Weights of a small mixture-of-experts language model, trained from scratch on English Wikipedia.
Size: 9 layers, vocabulary 32768, 166M parameters.
Experts: 64 experts in each of 9 layers, 128 SwiGLU neurons an expert, 4 picks a token, a sigmoid router.
Training: a variant of SOAP for the experts, 1066M tokens, 16266 steps.
Below are experts of layer 6 (counted from 0) of a mixture-of-experts language model. Rows are named router (the router's row for the expert), gate (a neuron's input weights, with its number), up (a neuron's input weights, with its number), down (a neuron's output weights, with its number) and show model dimensions 128-255. Each number is 128 + 24 x the weight over its row's rms, rounded and kept within 0 to 255. Numbers have three digits each.
Before each expert's rows: "comes after" lists some tokens at least twice as common just before its tokens as in all text. This comes from a sample of Wikipedia text that the model never trained on. Tokens count by the router's weight.

# expert 3
comes after: " |", "|", " He", " F", " 1,", "″N"
router:124109068140109098126131130158102103122109122139121140126155128151116169155107158160150110137117086102115170095158129087093160144164153095112118150149132125149125107105120105102105146151123170134116158148102133172151116181143182167109138171142133126157139144149139135128117104119128158163108134135137125126135163160141182133130102173153144137155122160142110139145078126128119121075125
gate0:148143131117130101134165111112101133116083135090114098122142124139061159109127117167100141162072111134105132149152126136071141085186085147151148110110115125113163153087134127132121142114159107127128142117125113133108110111112126089141121107158139114108146120106137106131149091088157126103135071076106157124132131143107135108119153155147148094161113114154117143136061129103080136117106
up0:185118148150132145119111129142131120090119112108144154146109097118097143131129156090113058151133123133131140131160130135151117114117132131156139108130102110114159103127142128152166126147108108118146144097104067134173084107125109126170100082129115111132099149131105135157152150105114147098127122143159104140168129125110097150107152138122167160111090109132157182150097129126137134117101
down0:118102160099134079127128158123101151134125117140148139092119135136135143108127183093133130156149123122138142129110104130109129193109178116129130092112095131132130121111082143107123096137158129151138123132130110119134100134099178096074116136140076146155085162127112108140109089113140189140108129111144120112112125123117115089120123115140130160138095081183108115144137121104141136144101
gate1:106131195102117125154146140098160143145087132148110109142116140110185079147108093184134109163124141121154135090081114092169156137137123173086127154163118135085142103095111133107103114108164116118135156095088112120139137138128168107143094102110151116170118130084195109162127142086125128133115141103136138134124116127127104151091099133102098116128088109193108085150111128115073124122104
up1:090110158127123158087141149104107174152127157123118133151083105121090088122149134149138144174146148163148116098117137073130109086080152144137081109167070142120129171161117159132153126124153132118107151072141140131104104127131118117155133145117132106129098112119154138170126146137126136118110108140148117146071128152145135162115133141133082111121130130158146161149105135119099148146092
down1:142161165135114086131132135105122111096107130129169139138146130095110161104149105148136140120102117179137123112139114184160132144185143159150103138151114123160110121130151142121110134156088159095175114119128125069113131111149138138140106124179135105105147118120145104148092127144092127146158118090118089108119138085124134115107146160132079131098122109124109141119107099131111143099149
gate2:124134066137092137118131128146147074145161073147119116134153205119140110167123135163135084101114107148163108158127165142135163162145159170123138125156103112096135110137141101136147160138155130171105108138102125154090101143109165117120169084097148159128126113105096166145148177128090080112128150129155117113093140115148127103123174119122144105116125111153125145139141114141108174154159
up2:103166141134162094175150167147140197103108138110135150112117141108080092114112139156099186135127148147109155095085148103128093102134140170102118129141120118109124129100161107131128156108143108092130145147084133150105108111120110101122137118114113126111137160177087183185123108144112115123118148111136134091091100125099113121156082131129121155143138163115131126181124135092105094133106
down2:123114101147117175139120191127105113145083077109113123122164137123123144116098114125121084122098112144146108093145105130132185111119178154126092110184150102128097100126110114070126111146113122094143170124155109125126172128118161163137157106097106113078142136091126111083144130142163110175132155146121110148102124172106082145083109159160126110131138151107102130145164172164148144129149
gate3:145112129131133132108146153124131154133108145088087122110105144154156129114138127114138132130113186113097118140103125124094116107114160131109147151105122147140121147102095117131143105150157097124119116131114073126139097130109134089134118131134121151119183164151147102158149050164104143110099117125151117112152091155166124158098107155157132117176149111135133148114179140104084113097106
up3:127138182136087129111138121135113152155102069154157122145135104121051108163164154075145124136099113132164136121114131182168145138156147142128124139134155088123137139150145146132116107128158127120152174113116107080110129099154051117144107120119092137114088169125102150094106159106156121129122169141157108120102125137079126104158137118141135130115118111165122102127123093111150122114120
down3:125102163124127137138127091091146135134147133131098136110125125170143155081131147140137101113142138124111142127161126132113127116116109137108178117105116133174164134098089124126139086136073153155126133125134148123145063084160127130155098129119138117123109091144103175114155104134119163096186145113114118156130100132146144148132131113127166143106164109118151139155143134101157138142123
gate4:097120102120129148113101143139120113142141196089120123098167115127136112161125127191162130123104152133123133136117155125110135112077134128153130104157138130106100164112128175086122122141141136137140082102120110144161115088128131132130156118090152146156133121119155104082101136157130086158101194119130172158079167098147122097139174087112117091128150115145128137113114140114089115151144
up4:154144152124183092135132079135111129116147107123156140147134166147126133091166138111149114107139125137138127158118146138121135153155134124111108146133124139126096122101123115137126152116128138106114152154118158086129103185125153115120119141152137123108096102144097128131112092113106154097168110154163131126135128118090179139153122137132157136121135106108160126096116130140143118131115
down4:142152110142111094117107111125123112163118130132190119130162079121157123147195097105145116145126167133151158139150117123125137132117168125123178134113121139124120120132128125125101079084152148179093108162098103126102161117142128151146128122143116090143134173132128169105137089146096076103111123179120168119136125117124121115094118136153127148144150089150150150128153153079118111106144
gate5:098157110132093140153118112109107111160120109128099122123160115142129111090113127116140113149128115140122109120202131116147099185123124134177113156128138090117184131112112115128087144125178160110140142163169126167145112120151187169147134171125137130146156125169131136101143132140118140184138120125140141160130126142164159134177107134124127129100135123136138112101147143129177140098110
up5:127122143140128141158139135116110141103115154124108162095111116074083127112142149172084124108128132154113105082088092121139115115145126166097168113127059139113098106120137141128160061158141096127104110084121157118127127116128094129099149100157115139134110135124117100142144095122120112135144118120118089113132144120113110128113153119130109154142139147148131113142117146078096156145139
down5:118097103114146151176117131102090139134099153103140130112110099128145134094142140157147105133161143121154095109118146139104119152138132160150136122123131111148094140117122131148132150123101140100128101118125139172107166132091179137086132160149115147122140149138140086154125162085153169151114138132097104133141133116135124146143149155148142147141148136150095128135133146118113150139150
gate6:122105126116098102127109131129154133150112088169161175131166100134085148158125130162119125109116125134136141082147128152170145150166179154077091128129106142146117111127140142160151118112142145126132159165099135109116163099108165161086117116146107087121149126099123160142153161119158151128132124108158115114111143121167082063108147160126114154088139149147117083125132121155139116118126
up6:152105102153101115120148122111173131105112182123106112119152135136143135137101113139085153110116180105118164130140142121145127115106103154182116096130138108105126114095102126124116125158124103169111089112100135139121119130120118120129092105162125158138116130123136106104095144161125126113095164109143112132186129150149104143104119122127138150151106125127152087144109099135138151145097
down6:137102109103126084136160093123091139124132129105124156161115143101107127165140177094111170124112118100144107135169134163121158133108152173164155114111100146147084154105110151145064122121140136076117145114122154133125119110134137155149129103130115120094117100098142119162080127132164152119139134149118139103101110131136137108138096092103135119127126127112172136119144145106139140085129
gate7:181130086112120135128134125140093109157069127139132116123103129103128147122157127137087138105128136179128138125163148104092122154114120138145089120062105151089132124109144097123155103183158131144134123124132072116134119111166165116085105150105150107145132148162101096134073138108148123173137131145113124122117057150145125157134129145130150125134153141139118123156134113174100087146119
up7:136167121076132111153124152117100128085171143111104112108160133161120131099133098158156156154061114135106066115092124127147182103149147174130139142144135133156146116114115125164107165125115102120084118156117155057124154112101110096121129146139104123111126110087115094115125130149117141096159119106128122119091131106124160124097124115133120161148133164138126076140116131096159132142108
down7:145152131112142175158151133155128090162149127138175093162122111098144131122124123122145106126097123145128123159163133151130137131106127139092141148103122140140133128139119147128135094095114116134139120096085150063132109082101125113122087140126102114161117109171062129156173112134137131164156128166117110169130114109122101092133086181136159115109123113100093133179127165136103094127131
gate8:141133137098174142116153092121152119145124123103131099135126110179089112130105124182111091161100150193139114131103171154159156142110127120103126107119107172136091127135081123125166121137108158124158162129119116079131154117118094151110129161116140150149136160127126110131122123133078115126139118127127128143134148113109121125101128163121164136124136143105143124149143143114152173074152
up8:141096152130144110109102153140133097134172093150077130138166132116185140109126136128141156137145100121149167118172106139134152120130109097173166075117144173074201130133107096128124108148177100130132088140168108089118114094118131141134099152129160143133118104107141114112122092060130135117098182128169136145119098125124103135145125117135151121126120164154080092090117158129123127140120
down8:111120146181099166152136042153121109157103085160126102132156134144120116148137153085120148125145098122187118114103177155122110175120081144122122157102166184126118167133142139159146131139105127082113125135116115111158087105143098135125149126168126141116151144110092117097114124132139203086157143114147141163132144158152107162160151130149117132128114141130166177128150135158130136144125
gate9:097113134106128146115126142158108114161088130121103147175085147098125115125098119154111115127152125114149130106186140102141113090145163110105126109135134154096111086120086124095145120092188121148122123121149137138115127126132126181149159125116137118113074110148158134149121141113133130141080101145139128117154142153129171134129120111112146130093135132134124120193175160153165132137104
up9:113176117134133133154131146101131123125161128134161103113142106123093139104119102101139112087103152134108140138122103127098182130125103118127090108112145129147140161109149156136120115151087142119149117109066143079129152115066091077150123127149139116181186110157164159106143131148105117124172168126068109186118148101125124113127178133119108114165115138150118162099132130120113144127159
down9:109113103138113181153154132085117126154152099155155098038191100128123128170151133155121119131122129130173113119118136107129158120119110159127129161147170178118145123183103112159110140132103125109141160128137148118132110118114135125170143130107161148150156167113160153063113173120127144143158125135135133157155137118090122128160111138126125122141126114125133124155113122076138157128109
gate10:113087063125139137094162146196150142118136155111179146088147089090154161089164127131108126134156053138112109165138136126127131115142099110122135113133125126089155107126116132114094147159155158116122113134126148155128106158133134170137127145123130114097161128166113118143137110124101162109110126114127150138099131100089159102150160118153160133164145150145076122157089154138136197126140
up10:096077144109132152145109102144121172117101120096111130110146155112128115124106114143126123170151080118144151109127126129139114105119112134114118103122146097103125137198132116153099121124149143153119129124109098120087153141166135084148113128137161178109129089081124133118089150113125076122115100151122141133149130124106144144130113133178111118125133129132151113119143136119129125090149
down10:124124124162135125108135104141091084092133133162145152118153120137138131088096161104111102137106146119113117104148103160160094107114107122114086104125147103091130085140164128127157125114120156151149137145159093139153144125149112133130161153109121106162090141132141100139116134153122076124127131140116202136086126137153161132148105075123129115144171152151094131172094145154132112159139
gate11:111132150143119120135167139122113153119122094153144128132096126123134149138116120173172127142077150115158150093152114107139157118136153121094135148162163134130108126138176123141160123176166103161149174113139110162073147125118119113154145132139095170130118102086130094084107120145114114098119143133069144125108159104082122100149110102155157100117122099124163092141122180094094147118121
up11:151169135123096163083123133129128121137150172138121179136131130131133129126112133132106131129114114143129111137123136139142141106138099130102119085083116107141122121117139123078133129111132118107137116092162104103162150150154121152126137099093133110129108135157089147091089122117136111134133123129141075110112101129133112132100180139060105132119137137123160125140088122154141095175141
down11:123144105141098145149158162146144124111138129141172169137088114127074149124133110105107108088147115124103128167134143146113174105120135081076141123116115137130141092159154090103167050136160135099111137132098120108138137101096114142111109143159125127123149133141108094111138102135106126069139130153100097163106129114102148121090142086147112177129131151118145142097120165130147150137144
gate12:092117114133136116152078176085138102148099136105105124129125093139160155141144152136101140127113106110132111113137136097136116108129116087089103137149165069127089083115147133089139111127142135118090119109076144119130154176136102138128151129161098130119129144115121150140150125126109098111118150093094105127137103096167135110118107186100140082118144161090144081102160096153184106179174
up12:099140113104149132165137159138137108142117162138160098171136087141113139145087155131125102123134122131114124121151179152136122146102147103103108093139109100126121161122146126110102140107157099136116116147111137166120134120140136185137150136138134135124128175133100152144078119151112111152155123135139138130126150112120120100143112133093104153141089121115151117090120136140103092152111
down12:134127127151104155121113146141129125146117112151079108120149158127135146136105098106100094111131141182132137132131115114119122131139151145128114102110140146124168159139095144129129164107104114127138152121130106106162123123163128133131086130128127138112136155131128136116032128095133132081095137114124151129103186022114131119101095116148117106141127107135141154096109172125156143141112
gate13:109148122139145102103186133127098126133108138155171113156087143122164130128078136118165133120125128150091106090123109142104097114155116138114127117140140093128150147130072109091101168112151160095155118083132114141145123151116117097153146160150162201134142130145107116131125088127134096129173124126095129133155171172121133101168128143143133131089107169095132117126105127090137133135133
up13:149141156128101094120099108109126113123149079102123126119123114123135125147157115094146119121113149084141115114138159097121131141132141143137120127115114115107070116084153113100129141122132133098167122150085110104073122148183105129141101057120109114125089145184161119165089145125108103084105141120156144126148121124173153118122135107115142118149138145131149129106126091122175141128120
down13:135129112128119120099154151148097113169105148160161123142097105121167131161106088176125106117089128142137081158128143131146139147142133143123072143125127125149153131175136157169097116104155124133145134087126114119145126148119132123123094156155159151130148138116128144083136092162115120117165101137158114169134128116186128128142113143137116092130151133124127116122093143151101138080100
gate14:147105094187113095157121154091110160108146149128098091120102154105128128154155141154140080130124070137112166158125141119132092128128142103099145147154109111158096126122118124128122109151115123094098157128115155069138114150095138163130128183137121149177125125111174108110123113152118147140141100123088147146112109077143119127072128085141153092143155142147090157142125162106153154113161
up14:142088096124112145097115163137115117112115160191162144152129150137115143110086161119133129130152101125157157112190132119118130133146119131107129133114096099197168123140081115114110130134119161058140093136134096101110112178091113150123164106094105141138123121143115112168151089146142107123114126111114089122110136140135129123139131109099086146105071120110117144168138128104113105115111
down14:121116134126107103153155139127134101151123124102142157138117129138139152095099171155133124106128152120114086143156065131118108131099081171125126096102108121105131077139119147153105068143120148127130118154080120144128112118116102150107114163144055078096103147137147108157151140140098116110125110096138143112134153099136146092152139124124140141126104064138135139144126156100075126099129
gate15:127136081092094105156134156136122095116110147111130128128136129142104089106113107142098126145120121151081116178104129098107130140094135126137061128157129107121110139141111088101091095125066165109147103142122106147134149130117134147100112109120122089112177127136162116113124119119120119146161116130144122170117119147108189122081097155126113100069133077115064154116149141153136120133155
up15:152127123108115151122128137112119115152106181121097139114176117147141149117125096127118150159099144149114116149117149135103135105088127127105109101155100125107116121171124090133082141119097132133129129130116125109131119137085127147096098127137140126112138122085171128086083123155144123130119109143150096192120123148113153140125152127132125113136145116154110146128142138143159118131103
down15:132156090116140134134161138135114110076121152065096173110128163129161105107131137118135117107137136117106185150102112120147116090134133142147179109108123125136138108174139159092090102122142134149118105122098133131165137131097148158163111108118135137079139105119149168084153142112099162123178136162104065104130136154147092104110111119176113107149161113106094170114136159133147096128152
gate16:113123131119143088094126089127137082118132112162112125123065135117094160172109101168160072116125074143121096132090102176104115136125150116169127114139164129145138132127158142108164148135113156116158135124118114111129135171153126098181109133128113128108162133143088134141134143161109117163148150127141121116110136067116132113103137140128185100121109131084146128134115121152138132090134
up16:108140165131152110162143128104097138164124127134164155113146124157099133106107138141146138146114167102142059120114119108154157159141106099160131130159153116113126165110145139115130108154125144120130142152146143103128148104159109084158115201123098129105120133160144154152171159111096092143159146109127159156131135142098109103118112159151098102122148116123119113079070170135136123142097
down16:101119109110140146054113137125170138099111119124167188108131156147171142113117125142119147135198174138122141158087160099139091138145111117073169121153175095135125160130114159174144142131117122130102165148161114134113143123123125139104119090137128136142079122136147164116124101124132133103139134102155136145088135147127171125148150139106130159095097155118130119135142140160127124172118
gate17:107124105132149129114153113102074144104132117096145161146111113138141171146116122154190137125113147094139147147120116122077108073147109141163132066152144091153123132098174141100098145132128153085131093156134152129114117110181117101151135109093112139159144101147109114158088123121126176108125146115087121134155143160113132100131128109104114092160110107128132167128109142150137128128143
up17:124132162140114120159127088183115112119106158117104107158110138133129097146147149145115083118098097139155110119136123135124129122151168123125094146116109111096115105124119129162143158117097130136118162148112179060119136149131116150136138127144104108126107119135133128096139113128125104108137108107154129166125109090144083140097186131139182116130093098190136168128116092146109090139140
down17:129147125110092126116132142112113128158125116093148150165112121124150105141075111156127100097126161118111096130128082107167141106107133130150120091122156155125161141161084087110112089118129116063123123151143127124125113135141139168124116109126154159171128165111105091115107153129111141093114150172126124129110116123109107159107127165072124127137142133103125118113192163129118137123133
gate18:115119110122150137126112159131124096128157155161143155098106162106093124135108150107171136083113051119152165135096178138129105129143098118134151127155125158112137109120128146119151143153155099110106126130072164138080129116158144146106074101041200183104148191136072157132134094103111156120105148123122117148126128113093123139104096121120144106121175130152132137133103138101136129129100
up18:121119124098101187093133147108113128170143188157127151152089110126126126093120149079129143160181127151142147129119099128138126108139117136125090119143123074155140144098203124160151112135090133091122185130140111113155079128141153152100128094165096158105151116116095108116098148137161104156129092098140080109133118104133124147138102114131132132155118125200104059135112157132170144188122
down18:145128124158131103113147112121075126131119130127140124101101148137108123129091176165138120102121114088151134116126153107149118137167132137118129096144141094165143163132078092160136167108140132145127154129133105134162106095142147140124142133104114148149134123112120112117130164148152108146161153106109111113103139117097178110123084114132115133133080185099104106077115155151139103123151
gate19:117126107145103138162164151134101089146084121160119142134148114151086118153158134125108090086118149101108121112164126128160104109113118107127144149152116105107113142130144108149121079122191134137126129136111137131156146105116150121169073166133111118128116133116142113113110107097128102150138122152111094134111107144059101131091082112112107156149161117123121101134144165118131171093136
up19:092151171131104143174157096126107135102127158171148147136106094123125140168144102149073118120136102141144112085151148132108143101118139122107145155117125097120122115139172113138128135143181115171114151149138151109138159108124185157167085147141126162134136110105122117097118136120143100145128163135106067113116106119162127128120093117106124072124151100110116132107082131159104196138116
down19:121126114138087110140122153130149128126100132169098144154103140091117180142137141122112118091167168122143105174135152156136077126148098137114153161151119102138177135132119145131147096106174114130094129116155165141135154123106110102135097130146097125136189130112149147132118104146111108108125129135157116112121150141073113152161139109128164134135167119108180153163100141164108133130153
gate20:164140112095142137093109128094141109143128118131132153164120151148063152121143147142105075136119121171110143089103119128122138154143108103088118130107119158133146093118188144083164064110160166175140145130101068142096106121148126096153120092155094144076056117150164159096137141115116151119124111143171138128119120142111118131095136157129087116114116115134120090160138094113099139179103
up20:130150125146151120094095122106163101157116135154120154155098143162120165166107129123091139148191101136151118113130068102129119095144092145140128086116111148128171130077199122088144102092156163178139156149123136152142107143135179147114131123165108156091086125126106103142166135157132145125151153148133108125091093157112114173134135097123087106182116152126109130132125164171108121174125
down20:133122108159149110150152143107169131133120078187140100124165158097142122159103112085086147118149115110132136116149140163139136132124134148127122132083097118140169093111187144124133149150129145112131146133133152130112150117091145124166133095123095112142159148117115142154121149110148148176119084157148109128172160152143109154104123135182120118131166127111082129126156110120125170105109
gate21:191114148128096149130099188154118131114121170164103114111114124124108131176133161152133168142133098128104148135141131119151140133194142109198135117084127097088107127151164133123126105135098116139102142107130132089148129156129194154121131138091150160172118126174126161111131090130145105107148139096113089114122162111083051130131107171134109132104132132145090092120098149125136136139097
up21:131098104138098173101171107176150127112096163157122150131063148141110137141103140116085139112112139118105170145173104137140127135162124078134144153069128122098128167169182123156132112172143097129111144092139124077110102133127166154135152152110162139152143144162061144102122132103145136143175108102156080155109112177103097120094127167076095089159105121104114132118152124125137125118080
down21:130155092136145123090157123162126110094101157088126144155188183121132123175182159113173109143146137130110122123120121139119105124189119087120145127147115109122168143132171139145112108120094135140070148160131118129158111113101119157138074127141115115148122121125102116140140141143106144114125086151146065110121136130140130115133141160175140096139116154120155176138103146123122105064142
gate22:130091121127144137180160109106117148145109125104156112116150101138103144122172153144150116126113110176163134098119092103145146098137165173113105110129109113104175166110100097101150167124123119083130150096136127161101127125135143169109118162138116122134124076118110113139090136140111067112127165172090120088125105098130114063052107126188127158148154137185123136147140102084144130139126
up22:103096119091118113109114141108089137175101108117088157157162128081107134103166143111131149144084122172128112112131128107106158098097175128118104111127163119130156104116165098179092144113143121128118191128103110160102101168111115147110121125141156111161142132141089125126121136133124103117137156181157126119152091093124161111092169067162129156155135119125113128129096141133135138140135
down22:154105111096153110143152157184166141137120122136176106114170149131116152112135122139128114202106132107102122120117127121092161153142115079118135127118123102146150116104202108073194174124138133143142130134121134111120168153132168113154110154128127123115145172087128127118113112112113149114119119202178080134129160139144099149085139193134139090136140120125094106091127121128137113102102
gate23:125118144079129119113104132099153139116125117097157135125127139120146130110113098129160119104056127093133111109120101134124141112127125149155142131098139181065146123122136167097098110097150121136087131086160193112116140116157123160103079158153177108145152097149128121100099150128118142155135137115118113130092185153124129128165087151128113095090112146132097155154102127141130135078175
up23:164128144103110160121090108142096141116074140151164132134077123130133130134160119118108097111155105121068085143169158132133132122158066125091119079143134120141164073159141150118123135063157127109126144091159124142125129170074117146143121071153128080127121156111116121151092136140133112115099103159122106136118132151120158146151130187129081118155106118145181117149097147130141120121115
down23:132121079115105134124114070140149079105107121152096095111138161082089167101152161148155102176148169123123168122155175129109126099128120152137154100123119166126127104108166115160126160137123103154130107121107154164125121159148142116167120101130127142108142146167143171078142109148146116090105118130093155137117113147135110151129072118146124153101131161116144146125118098108141142140104
gate24:099103146111128139133103160156153134106129125139121150125140147117142142168152163136130141125135134142150150124160109143137128146155128166086113096123145153145159110140125133132138115205137181119129150154132135134161151145136171130145119101109106125158090123087109137139154135101154134136124160124171125111141097091120090141085142098171137122159123155124135142112142150155105135102129
up24:131136162084147140101136150121138129125120169119098156172115137120140134100164154174115155126091083113125077105112173118109150122098154115120148154156087111125125134168138132119179108101157173103080139094123128117152147151112140124155152099140099139127082115176168112188075101161111104104105106081151169137138164105107113091119105134123127116137126131139158089139097146163143166150129
down24:149125111123140121120155148119128085111140115120127152105143106105127116119138144095123137094116140140128087098151132153153138124145110139150101142134150113131082180080142156116155098100127172145157091101125104103109163139179121125130137169119097131148141078097099162125082154158129138160121120107116143139144158121129083165108111102134131099109100126155163152157132154128076157116111
gate25:077112110113103123115117123111098162151157137125129157089146141135159124106155143138102163150135111119125131160087123108122134063117152113100111134112135111110077121122129065116117146136162120118138121141101087149098095170098084125149148111140134150122099104117050164133088144105180149093161142088106143126158104145147108158144095145160092097146158153091146188153138128093120116135173
up25:100099145088148121073130110162146147168093101139098084149119143131103142137136093102112093136195136148107156149149128145151155110148117134110074120115132130122084113126144125108169137127108156123157115116164144110143112119088152119120141127114102123106152148138148147103101110166106127148093104095122122102101148168145153130141157121113106131130097069118107124118116121117134172143150
down25:179108093118199144126120143140156155128125167125138109107127141136165072132112128106140121138115126153102118153115140157124123118103140093145155105182118158097115110139122129103096066115128092150111113104168121164092127170115091163115134109127072119136117160123125114146120101119118134134114100144142140129085083104138167107102133113105164154162118104148140097143109155161109173116117
gate26:149135143110137108133099082114106062138144191144143152124162109125149083084135133131124107124129076141159144101153108156128095113128095123150068171120159138185113140145155106131155123130136098113087130105164180157134137143101130173116143158138140156087150133149092158099101107100139127153115138153111125131147155110121124122107123120116122147099113147105130142148122091114142138114140
up26:174159149120137106121117118156111086142135146135139163108158114144144118102125126149081108120101113107154152101142109125093087092144105138133081165107122142190137146142105114109184139111113097118112153117127148124158136104096105162139138136140138144109120148121131169111096098110136135137137140143093090148113139125183157125143117123141124138123120145078136158132133080096150162150118
down26:090131115138108145129121144094130146158123125112152122109151126109134041104132120167112119147118142094122144103161117181132112152165131141135099131115113161156140082152158125158112178115155127100140129168167172132159119101120121167168145132122138130134109137121096147092098130141123142148051113129105141153133124110179151149141113116132111109160112139105148122116133118135148127129132
gate27:157154106133069169128155134128117165141105106140139135128151132133112162143142138137137132129146126113176098093137088101124110143131130119127100173122132156147160114129116170150074141140117130136061142116104110092162154141096093144159124125161171111146119140139165140114130154139122120129108098141124158146144162133101147098178176110153125101148140111134171132150130149085153112164145
up27:121168148153110115122124109082101113170168144127108129126121153143109143130150086094137098126126165144122138091109136110137151108139101136158120088078137139133117108084160106095127126180117092094112111125121123126109133135164148076127096144093151115095142166136095104099141087141157114097126112144123152115142113115142103152097124158174184100058126139172172123094144093113125088124119
down27:139133144133143110127130126153143101131119134121146103104101156105147109161170113138091100156128138127117142104130128108139134124111175110142116150110078111151153123178111144143102145131178157093162165128196134148102130141128106096140127160122129116113130093100121136087120140094148128108108128131166124121123154158123108147147122110145146177183099122118131084113127129128153123142137
gate28:162152099127122154186107161152124103145134137116143139160153158128158149115126126151145131154144162132157111132132148067160136140142149076148122170122115138148100132090134150119142129094115158119094102100116138130138153108095149116125119123147149122174119124117171084147133152101132180129131101152129122195140148132146119145152134153158145113148177123131093132094115107168147125122104
up28:105133154094165095124165111141180157135138105164125107115183109151133116158136116104125129101130167133133157110128129117113050119119148111145152162059119136133167149095127129179118135119128123127112146162156161197102095089106121138152131168150109121099159120109138093148114144103111128122142133149128135174131107149127157117142141092128135131116134109109128154165103128130135124120148
down28:122159130184088102147133112136130121136160107136113146099130148135116143149102110099119135138128148121123132170103108123127141145172088109096126112149142150130159116152096169126143143101127113120127109147162108132116131107124111094122109148139144120175092139141119151109161119125131131176136111094119106178119133131127105157072135099123145138148165107156124098141141123093150145132077
gate29:094099111104132096123145117064137130120084128126140154143149141140109141156099143173107125082140128114126093178158113091153176144110158133115113146140158098132102084086090154121071105128114114116123133179128162155132117157132135138141147116138124126113140117130147134159158122095139132147107110089161139150147121116178130109131125115145090092116100145109113098114119166135165117122123
up29:102103111112111113168132134146151151121164117193105161092121149132132154099147130122092130165103147119171121140157109113113111132119152114124182102126093136139115091124137091152146196150089143118095152118140114135124117136155139150167134093140167123158141127131136122106155148125142133162107162134130128116113105146093119127104136129143106087155133121171129116125133140133100107097146
down29:128167106130106152098140111144128125121119145167126097099111126102159119160125134133097133165177106123136155092119092100133057129153094124105113113098118148105173115147068130115174168111121111171174135119142144149149111122113152148072132117094087083128151135089152111114116139102144175142102170123102167114135145155109136165084131117109144077105145124157165177151117137127140085119168
gate30:140115110129164200119141150174125085150136097117186134133106132110197102114121064178150113149119107092109147105085107160156143114114116113133139124117113118153126109126132176168108091136112124160120129086134157125111189104128122144131134136162113146138117155125127126188167136126124093119121157135158125091140156115150120111164135162107160150147134132076150134102102112155140131130149
up30:154158134134136144092155126138121159115122122107103093126132126121137087139154099141131138143130067094132132093088104086131131144121102144141168149106154116127157118147160167166115124182169131155099131124132123153105132085151178093130130102132121157169125150104158115112081121128113154080161123173158149135130128139152089128105133141152133160125104090137163124138129172133102137207096
down30:154143153141135093130143100128098133138154107147125126115107149129146134136138131066116161166162098131122131173133144158151125157115168110148138132114117116139137154111152123114113102143065118138122129131103115122121102092097126125090119126113138127132140119113153108140136126128134128129135109100113147130116102138126154124134145126113134144136125110150128105108124152134111125126102
gate31:132067131120124171150117144080138086178096152133131127154152094125125179173116157137105175143097144164104130163136081110160155145139157126098164131140125125150106146149104121168166136080164112151108120138160132140098116159130078141104153131142134167156125107143114108139137149092087151097116116130150112093134122082134121123118150090128106132160124142141129140115150084119086137118111
up31:118195148130115105110135098156116157090113124136087126089126136151106060104122125124096107107141137157152138121137130133152144102103143135131099124097167090104104132090131130128133112171103140102137105093076131107143098107106175114107107179140117090100099137079120145112154126155121123159117155145123156178104149142085168152081117112152103117098166138137111145098145118122141143097112
down31:170171160142141137126126124167104133135186155110141094119184107140119127127088091174120137089162110158132128134081172103137148120134095118121116166093118107106125114134116096117146172157078181120071096098146155116148091117139144092115109119148102150122147116152099118140124066156146127138171122133137132137125146093133101130145110121106139104104107149118096107104151142147098146120125
gate32:122127125139113168145127150114135169114127093142109137135129137122144117111117162149142081103130103155113095109156138106106142115169129127113118119127118111116167079163108129112135098129083141128175108118121092130103145134143105138171132109150157125160127096116171161119112083124123144131154154158109055117122113123142139092172126155090158133148124150153126094194158159124151117146078
up32:110127121144121130132104120146087132101125112142154111127142127129143114180160121141124169139143155150152134122121089113120112126086136123131153124141162139109088142130129134091125129144091079107136134109134158107152185115145144110091127152140101141093116153121088096111146222155156104109118166167132130137149143138138139140089102128114100126097099147098153136094136173116159149105139
down32:118130117071150113139077125168137128122109115093155150122116127114129156144136125111104119121117140148107129136099127159152124102160124183148123125090142146097098162138112111184069135146146119115141143107171123147131118104113145140124104124135069196162132140128127147148127124148143137131148086138110132176126140112103144131126128109118134130161111170096088135115121135111141136126097
gate33:161109124116112130158125139151120123125092109136089105121112129116096161129104114161111121132116121088132123128111122142120164137159107147112129118157121109114132121157135128137108137168153173110078132160077137169116170156152110130095159154126131123098126132152117167165137129125130080176076137123154105116136107111091134175115153143138167133140139141113114099116072112068124186104113
up33:114110098143169127135127154107135112148108072147116102163105134094127087117101143152134128118083144109141126098144134142144141136105151119098159154135094093161114125119141126103130133127144154103139120166090102166094142109160139139145111120184122144111130140084131138153112117125114101118087121111156140155110107166130177176109122134128165133138153165117114143120100121177087115098130
down33:148144154112132132172128135135112125108086130121156141166155119142143133118191073115145129132077110142090083107162124136103152150090105106180141121096118136101134127127135115105145109141156125129094111108162122157114118142147105099128088125107105109156133126150195132141129104101145136131137114133153098114102093132112112145184109129119137112099089127113133123136142123134156098094044
gate34:092104106118127145117161144125109095129127151122122101122093145114095136138125115118139129166113093112141112141129152143096107126113101178192104143102135100131083133136127111157148184150158147096149113142110144184125142156122141155127093135151131124145149122129089101099129138119130148144109146160102131102146139102133143177114139119146124065140125135157110133126097106185135114133124
up34:104126157133152121133146094124136113107135136096134110126123146135117086111137125151132122152095126085160105082158155117116132179141127152164102140132179115141125160120176137140154124163102134133186142116140120129142109067131112095123118133125132164095085138134111095123167119120116126114132131125116117134147136142120121129127129163137145090170167134128125166132147091098156124139159
down34:163116129112157156179158146109134141117114145161126138138134137134112134116123128111152113121132166203109117127158156129158136140138116169135154108143102163131103168176137189126141108134122091114175051125137150116088102133109091137130127113106179119167121113094126137166147154122129089165114141145158101134117121155143110160159113135148122144136110109082119137083170121143155117116164